{"n_layer": 8, "d_model": 192, "n_experts": 64, "experts_per_token": 2, "d_expert": 128, "d_shared_expert": 0, "activation": "swiglu", "moe_layers": [0, 1, 2, 3, 4, 5, 6, 7], "router_score": "softmax", "normalize_top_k": false, "routed_scale": 12.5, "balance_loss": 0.0159, "balance_bias": false, "router_z_loss": 0.0001, "init_std_router": 0.00929, "lr_router": 0.00102, "vocab_size": 8192, "norm": "rmsnorm", "norm_eps": 1e-06, "tie_embeddings": true, "optimizer": "ademamix", "lr": 0.000544, "beta1": 0.9, "grad_clip": 2.0, "batch_tokens": 65536, "seq_len": 256, "train_tokens": 310400000, "steps": 4737, "dataset": "wikipedia_en"}
Below are experts of layer 3 (counted from 0) of a mixture-of-experts language model. Rows are named router (the router's row for the expert), gate (a neuron's input weights, with its number), up (a neuron's input weights, with its number) and show model dimensions 0-191. Each number is 500 + 25 x the weight over its row's rms, rounded and kept within 0 to 999. Numbers have three digits each.
Before each expert's rows: "gets" lists some tokens that make up at least twice as much of what it gets as of all text. This comes from a sample of Wikipedia text that the model never trained on. Tokens count by the router's weight.

# expert 24
gets: "th", "c", "st", "p", "m", "g"
router:480483481484549509452515486521508461484484471474494469490492526514515446498494517485506511470503526493516485497493492464504474565516497498500491487493500504515506501473493511543501488490497462507508515524517533435499463542457497449476502479518514494477516495533554473471512520550517508485513497490534459482500492464465505497486469507494482490486543484508502485461550482439539535511501462481519489492489503498422502469488470518497466499478534469492508488481510520482538526499515492537461464540557484446464528528466523471503524516489528462494511488522488495491508482478470472512
gate3:539512571486510495474521491470546514504462497488428511528488469496520506510503514486484549524466504572492474478470502446509465473486466517469463495521490485478511495462500501480480523491482445475552514524518537452474499509508439489496485537500536512470521509477484524470481507529512513528494489498545526478498490516453502505544506485500507517512538486485528531478485490497531456528484472463501525523474487487460486516502531509517493501495525534500472522478544477466517519517535529516493491528481532510499463494509477493474499486491505449487469501488480545459504496485501492502
up3:531514499484531504505489473530466514489512480490559507546514485479540461468474454488503503521523457505531521518509484486484461476500524504513458466488540538528516500483530496511486480502551511584465490480488530500531513546503467536501529463523518520521483493504511512456450516532512511481529495520467485512536512551498521465452516504516498514512495509475491523495517514492494522508484493517535501524531517511526466427487488514493475509522479528507478507511475476539487459528501522456472488492523498458506548553510497490497488491484517469501490472508477519473483449515480509474
gate4:501540453551481505514499489502528526492514526563496492466501509547497510450503488439500444516473541493501478520473495499490502513519486476503480498465491478471487490512462497465501516509490464448534485519483507537463547483489519518515505522507503495481507515522550487496486510483463471487548467533507503505468507492469475514447489486493434513484497480510475498496546521494518513500496566491483522521498522496496527474540484486483453479532476455514508489478507492471469498511493482527517516488497528492506499502449533465522506527478489504472477557467528499559495503545495475478
up4:494521489572519474506509520569515523496470510512520493510509498559467514461492463490514528527457501530506472521501448494514524545511524488469462488491473479494514479509506512500437538476463505466533496472492551502460506495462493508538502447478507515476485497458554497530487505458510502491502492481464485467471514534488502482475509473501523500516519466560495524523500494494530495548502505505488525535475514469472490508511530480506514492522464481501490485493469504475489464517503520507503507462537535504497472519505502510521480500546547480492480480491513525507564510450507484524
gate5:469528513517542494519457513505514490509498514491515494478477502495550505472532529465542521543512491447511509463509554539489494554471519452510508505516511492519465499498491502452534485523519486504515493511482524489499508495501463538502518529545479535498490472525520528533528539532498531522519482500514464544461473514476498475512497495474500475494505515452463524481478502509499499466504478543493503506500468503485510458503467537492502482462495485492527546455477507430477463521512478488495542516525525509511498459504492518531511513483522542506510532468564468495515489543461490531
up5:504531503537515492487460534466488456517488521470487516505521506521476516488476546506454517548490520483458472542538469550447552443501464571491545532505466491507558525529521503466487451511516502517496538505512486481513465539481492512508512497535520532530486463572505482482487504482529493476472503489512499491480487546503506459490487489498513527511517509459490488499513497501492500504469474500509502542468494523508492553502502516506456503503491497480508506469495515495501479520518489478470523476499486503490455479474491476490487441456490480469517514501519487461516485532511525484
gate6:478490532553468476499536505472488497497490489520454505501497532511509503498516472485500516491500490528466499534485519514508501470496483477491498503497472532508468543467500515474519509474488526525515497485502526416486513490500508536500549511465490512497490516495526495541488505485495532505491544492508464479507473513490473511483449503514503484490513546468509495466543461505481507495500485424477486461523465529460471560473506535482524488465514455510517472536498560518481497514437493546476499495462500531492499511523523515508492473514492487448534513491510561471513503462494518546
up6:501515482507541481514481490499494518491464511515533508589500525558547505468485463488529489515553535496491522483512493513486479558495522520509515539539477514489511500480533546511516538498489527491523495527473548495500511490513463503547539485459512509475507484486424488487425513496531509490491516544443452512491518527525489461493515468497471502546501537500515523512512508497502512513532510511526485487489524501501482502471492503472517498471497480515510523522498452501490459515503516500496486494503523512485511497493497551538437524525506511510513516528516467549500468522499512509
gate7:491518519544501508513519501511510496544514487510533488527483472488558476553480471536499456492504480480472530503511510504417523505489518492509464486511481482474553528469487524499487496491477448518486538531515570493457501538458539503472476495505497565487487504499512501510475538537499467506461508485515495521487507497498476470483497492507511504478512496524548495523475514506495506498501490500447536489524501491513479530480543483469461482481514508505464440508523520531521467470534496508459500526463526456469529475498501516544478461501485462481492486475505536499523520490515501500
up7:478521492507481487506463525483536518463502522519528528485490474586542498476464468524503491495471520508492515527528490531506496507519484478476521528549515532476528487518472464494475546507475469458508485523487518501475458508495465471525530477480502537472454494477490521489466488464450497477544511497516525493523482538524534557542485522518446510482488504493518464513500539482532535524488501484473517492531506518504493462505481489543553504493557498506513521505530540473516466520501500495485533475516492492510457505508513492510471507458488486525516554485475492499511494536475480494

# expert 9
gets: "-", "at", "-c", " Th", "-p", "-f"
router:482486475501505522480503485528483455470509502502515460477500524489509482504456478495512491472509529535539511536474478465505483549498500475493486474493511525490473504482515534554502490491488498451521494526491526472511473540487464469454524493474507517472487489530543484498491481509548504458526485486548463481469518511466536509476477500461507504499507512504538488481536532427549529566463449479509525492540486516475507486500488470501467506494518491519484492504532529535506510510527518523464479509517475491453509536493527454497527482521539520513497501512485471484523524473479454459
gate3:500498494512469515497543525523499530465526464508465549485550493521472495470527497470472474479486505524504495490509477490504514583496510517432505516511503524508449478488528513539505476529497497500558506516512473542519500520475467443498486493526506451524476503519518488524513499511517444475505489496492525509489474450501540557466477471484484519536506519536478488503511489497526532477526518497528519497476496507483514545449491451527476512506500519480465486463462495453519505484489506495499502470469482520501476536519551521545508487512475513519493520520483482515497533527482488469
up3:484460510540455546476452486459504500487517481507497471542460488516518538485501501499493531463475471495512505540516451531512500522545502492517531495518503475507540514521528533556509530474484491505492541465525484489494493491509505475509526464495499536507493519496476479497530500538495509508485498485434478487468498506506497485507506478486511470514513508535454455520476509508474496475534534505497515526517455474448478455491498552495500504425516499505514493503474519476507518496516472508443523454505513486518466494511497538488498500526506489534509513490503498441524521570466484467
gate4:502479453525503505517514481504508500489476479492469508496474467559463521490519462465478538517498475505498574520499487513474506498562516503507499548496513467462534557484504494507476523537471469527466499481521535479453491516496466509516442476492498516492466524528520532508480491499459502483525503518514537471465463509509481493531484479496533466511511496525500502459515477520486531501497532464505475489540499521499476549531532456535465503509500509507505479499507500488521510505486503502461529484474520473496430522469554523511488522455519484509533505493538443503471492517507490496
up4:504531486478500459504510504519456464492505468520541479484501488546506497478469506543454469479523529516551498477468515480485516486489499540488457506482522485508522470487501504449493545528439481530487521491527513506534469511485432514519513521494502518492482499497484490486487478452481443521509480498504549515525516522497510502451504474507495470541483472518509510516509537487487495533469484546488482522488552520536514521527500517501435514511540494515485505512514520481493498516460502482472493511484513505559544473509488452468471512459500481500539491495445513510530502521507521536
gate5:464499490493519527503495568480469486478477530514506465514520480512474494513529486495448522498493466518478519513497534492446495484515490469467512517510479526519482530565506527487506527476464532532517481509494440461467495499485497505510458501551513533516481451493501514509457496518516548519510509529499474502476483476507494477483476465447502469530519493519511509539483538524506497477483511541493458511472466511464477521499502513453519522474497494490483517471520512506519487502468534487482476534518517493496475461512463475511509498449471539486468516432498524476529495543511514455
up5:458553485534497496493485517456530495532507494556493521482498484486506467507521514536480464510492509520484490522483513457486508497474504442487497547532530471509477506541512492482498483532499496508510468507497475497497444513484518519494469537500468476483484499511455522468468475538482501478502503544537543439503447482505491493457498498516516481554513489514519532557518524504484537490530514518481500500478483504511490534488525493530533489431525535487487519488479504477508505528475475524499464464468497515484516495499478526515470536524550532524484493495501468456515531525540534487
gate6:551557480499487504491482500504508504475478476499475473461477515568516459491499445469508473502512512480476484498544461495477502508489476514534417515508488476497492555494454471487508520520467471502449480496493479502454553507489504528470500495491523463478519437537494487561478446491489499490475464522482522495489484492471478485491484482540467475470486504555501519515510518503490505491469511520444474497527531493507486505520470467493491508505482539512517503508521496489464489458521517458505476497486502488521501529485528488515509492513537495510480476501500504463505491498561472496
up6:516504486575472506487522517524529461483499453498559515525500526454501509479513515503554489490505497512541461492479499490506461496487488522479566467491524531497468525545509485499545551480511502488515395522469516510504546495555486490491497532489522485472507499497523518521528472489504498510477493467465456478480457483472502567516513522482502494499520490501487506516484499500491489503492493500485503511516494496511498496469495473498511503476487506510460488483485484463496470517451503450515530555515510493468503515527516519512511500509483496488540464469453468523464510531493489488
gate7:530505544489463546444469493497479480499533547482527462486523513476488528506467514483477453528469522480494495527501509488502524481504519459506466513521532503476504506496501534552514548502537542490521458564504548470537490552510476522521548492525467533510536492499559501496503511530499511516515485481543460488474539504495476517526509541504517503496532503510455498501480513493508497473516502491494454495528487495527515482497510509533499491499465481501529465518483519539531545519538471505508480494515487498523493479516456493504516485520530485579507504467481519495480463497476489484
up7:494443470468478478519507475510498482455523470503511474530520530487472486483535485511452509474543492478505467494468501496517467565487489564485533529523514478446493484485488526475510506501516490503509487522519467498454504463519468498511491489505528485490502498506443512509442522520489456484531519496485501459508528516493588474504481482446485522523506470511536512469519492498482492466529496481503515502486510518486531485538498474517477530482446520520462480468557532500505492475465500486493530505510485492501483533485523512524496486447477506507501512470495437520495513497498516487

# expert 58
gets: ".", ".\n\n", ").", ".\n", "\".", ".\""
router:488486473508555515458499484538504460504527514515498480496519519501502476506465496525473483499481503498536532467496470515479451507483498495507470498492493518493485537526484489530502535481487491504483496512497493472498505520494466463507506523496481516440497485534510526532501489519528463524479475506512477530502517480461555509472435493471478464472527494493496507511538541434551497531463465484475506500503489505472487455460457432550459513471511494520475497520511510491479541478488462533486473536505490457485520478464520469464550513489548503507499541471513486504486485484485494474
gate0:485537500499535450480493503496534476510501482465506489507501511508529470467512495485525508481511512535541484507476465484503505514523519516478505502471516529537473502521439545517492482517509490528477456527498518511437460555532493508520479510534533492492514461494491525503505555466451534530520483505437482456494483497494524546505491508521488495508478512471516497532524532479514519456495511470547450492544529485491473505498494497497472531517487519510533513490516521456507484544523546480489510505510496483488548552499490534509476481488540502475502482497458496470547504468514468473
up0:482522513537509461520491469504492526523483479472495536492494494466509463498493510497503525479502472526514496513526497519522530518508525519506509507478523497537490528502472518473492492503546499538493495467471499496499448488486443470491488471557531502516492481527534548512536534465471556509507486503427514497515497457440516504505509486529493547503481508518522512496453496494466535491491497530464496502488534535501493548543453550526425512540502463503474535494489522502506482498487498538483514505509505480490510520446520516530451496510549474494505538490485475501504476529504506490
gate1:502478476502499497500478502518513469471506528540535514514514509498542508524479535512511525474504554490494465473486482516493483531489499499505519492517472505467456495469463489457480495474478501542526497496488497465454502552503481468488493519480547483472521511470478466532510466488485497437446501486496518461542488481537514510491455492482496469500497490523512485486502515484502514537446489484473542504497459502510502475514457477524491516461507547509496460457533437493496550483513521471542515523480467469482499518508558459512525488489506491555512510461500490533514498457495488493
up1:517481477517497476514481499499547462497490518549534531532547519486549519535477523494483526470505533514514466479484473488482500515514486515515547529546483486465434500460507480453517483535504505568530506497505508476468499546501518478480482526500583496489556493498480481537499493495477488481458511472468513460570518511500514473489486510494511465500472492510496496481504490503489497514477487479488524492498479497509492475503480469508497467472493509535485455467527487491489540540528523484529514521490492501482510512513524459499524483532520521568513508441509468521505500481510510505
gate2:526464553525521476507476548537443482462516461503549460510504469512518523510482510444529486466512496520484453485501464500494491507459486512508484490510494500485524467500512508498547483497519490462522467478495500487457482501492498447506515479496525500472559496517493464530462488468532459506524530496519528504474525512487513498538504487451460475511486456498518483489508486503501482525433488494478486528489479479489501483504532482485494527463499495488503450489496484460507524499534468461467477483510463460495494497566476528468531509501522534528489460490474520505524487524470518514
up2:469455517485484525496530516487501485507525520495474509498511488514432444500506488509526496507510509483438465550495511471507468497496508536517510498482493480496470476483450528477535496492493497533490516548530503476461489507492521480478513472504554492475510526533511564481551488489506501507501467488463480479499508467491507492470497522528507496480485549478522494562522482501495526508546514456499532494504497501492518517440503507471499427455493471530458497456507538542487493545523490498496503557517483508503490478503506491536504498492495492546530523508493486530478536519516472531
gate3:495492498439529451502493499491480497483466481513479498532464510528539485465546468486476503488531497473505469475521518483515530494505528449507474504498549486474496488524476505516489500523548510507555488541456507489469450483491491489496482509499448512457457436474493593537503526520537480498493497478474526500495516477534516489528479531508525504502527503509483513508483506500502481497501500514556488502528503494499486509510450449515489489460506484495527534563487503531501505502496453504492494493511491497493464487510532470505474518483540543474514540498504519492553499490518524485
up3:538498477511495513519513502508509494490483492490481476499456515513508496489552475508493502474550495469499452473544482474522499508524508469526504481493557490484503450528489497493517504519508504506508515525451504520480446452509487498488491473534463498472500460481487585570509525516495491504498444475469526504459486489489502475468449538524496502479511515466492512481487496504503507501500507557482483505541499496490457488522464427532523508526504441504505491538527509447497510444481509500510495520504516497500479472498519519472492493497501558469508534503461510479518514503474522502
gate4:480470523506515502480533515463452487482478490485516512508521512483535490512517493498539529501487515451502471479514475490509518504483551535530511506455468513470530482502506541477566543468482502544533498480477478472479500466524483515520503517548488515531504477535516501468510566505504514513494522538487429462518532576482505475540526521522512503512532463510536524486515465486487505518505486505490431511514522491492492456505478515485517484482497534524532497506491490500488498478522505502494489513536437527479552502490495508483493515499540513472508453507511510492518497526500492545
up4:471519514509482525504430532487496537516525522504526469488529497507512535489536515518482473472454499475478517541526483501503520498464512515492516538520520475524539481499505460520477493473489499490462520509505506485482529488499536535445542480542542491526484473511528513545524529530487491484495465508507546496498445436451501506553474476485471479457541554492516472503535524499487529465508538524512529480460503460479501477488526494526509522520498513478488531494488516468516495518510501456506485516532499491515468469532526490535514513499501497493484459492556492493486476513493515471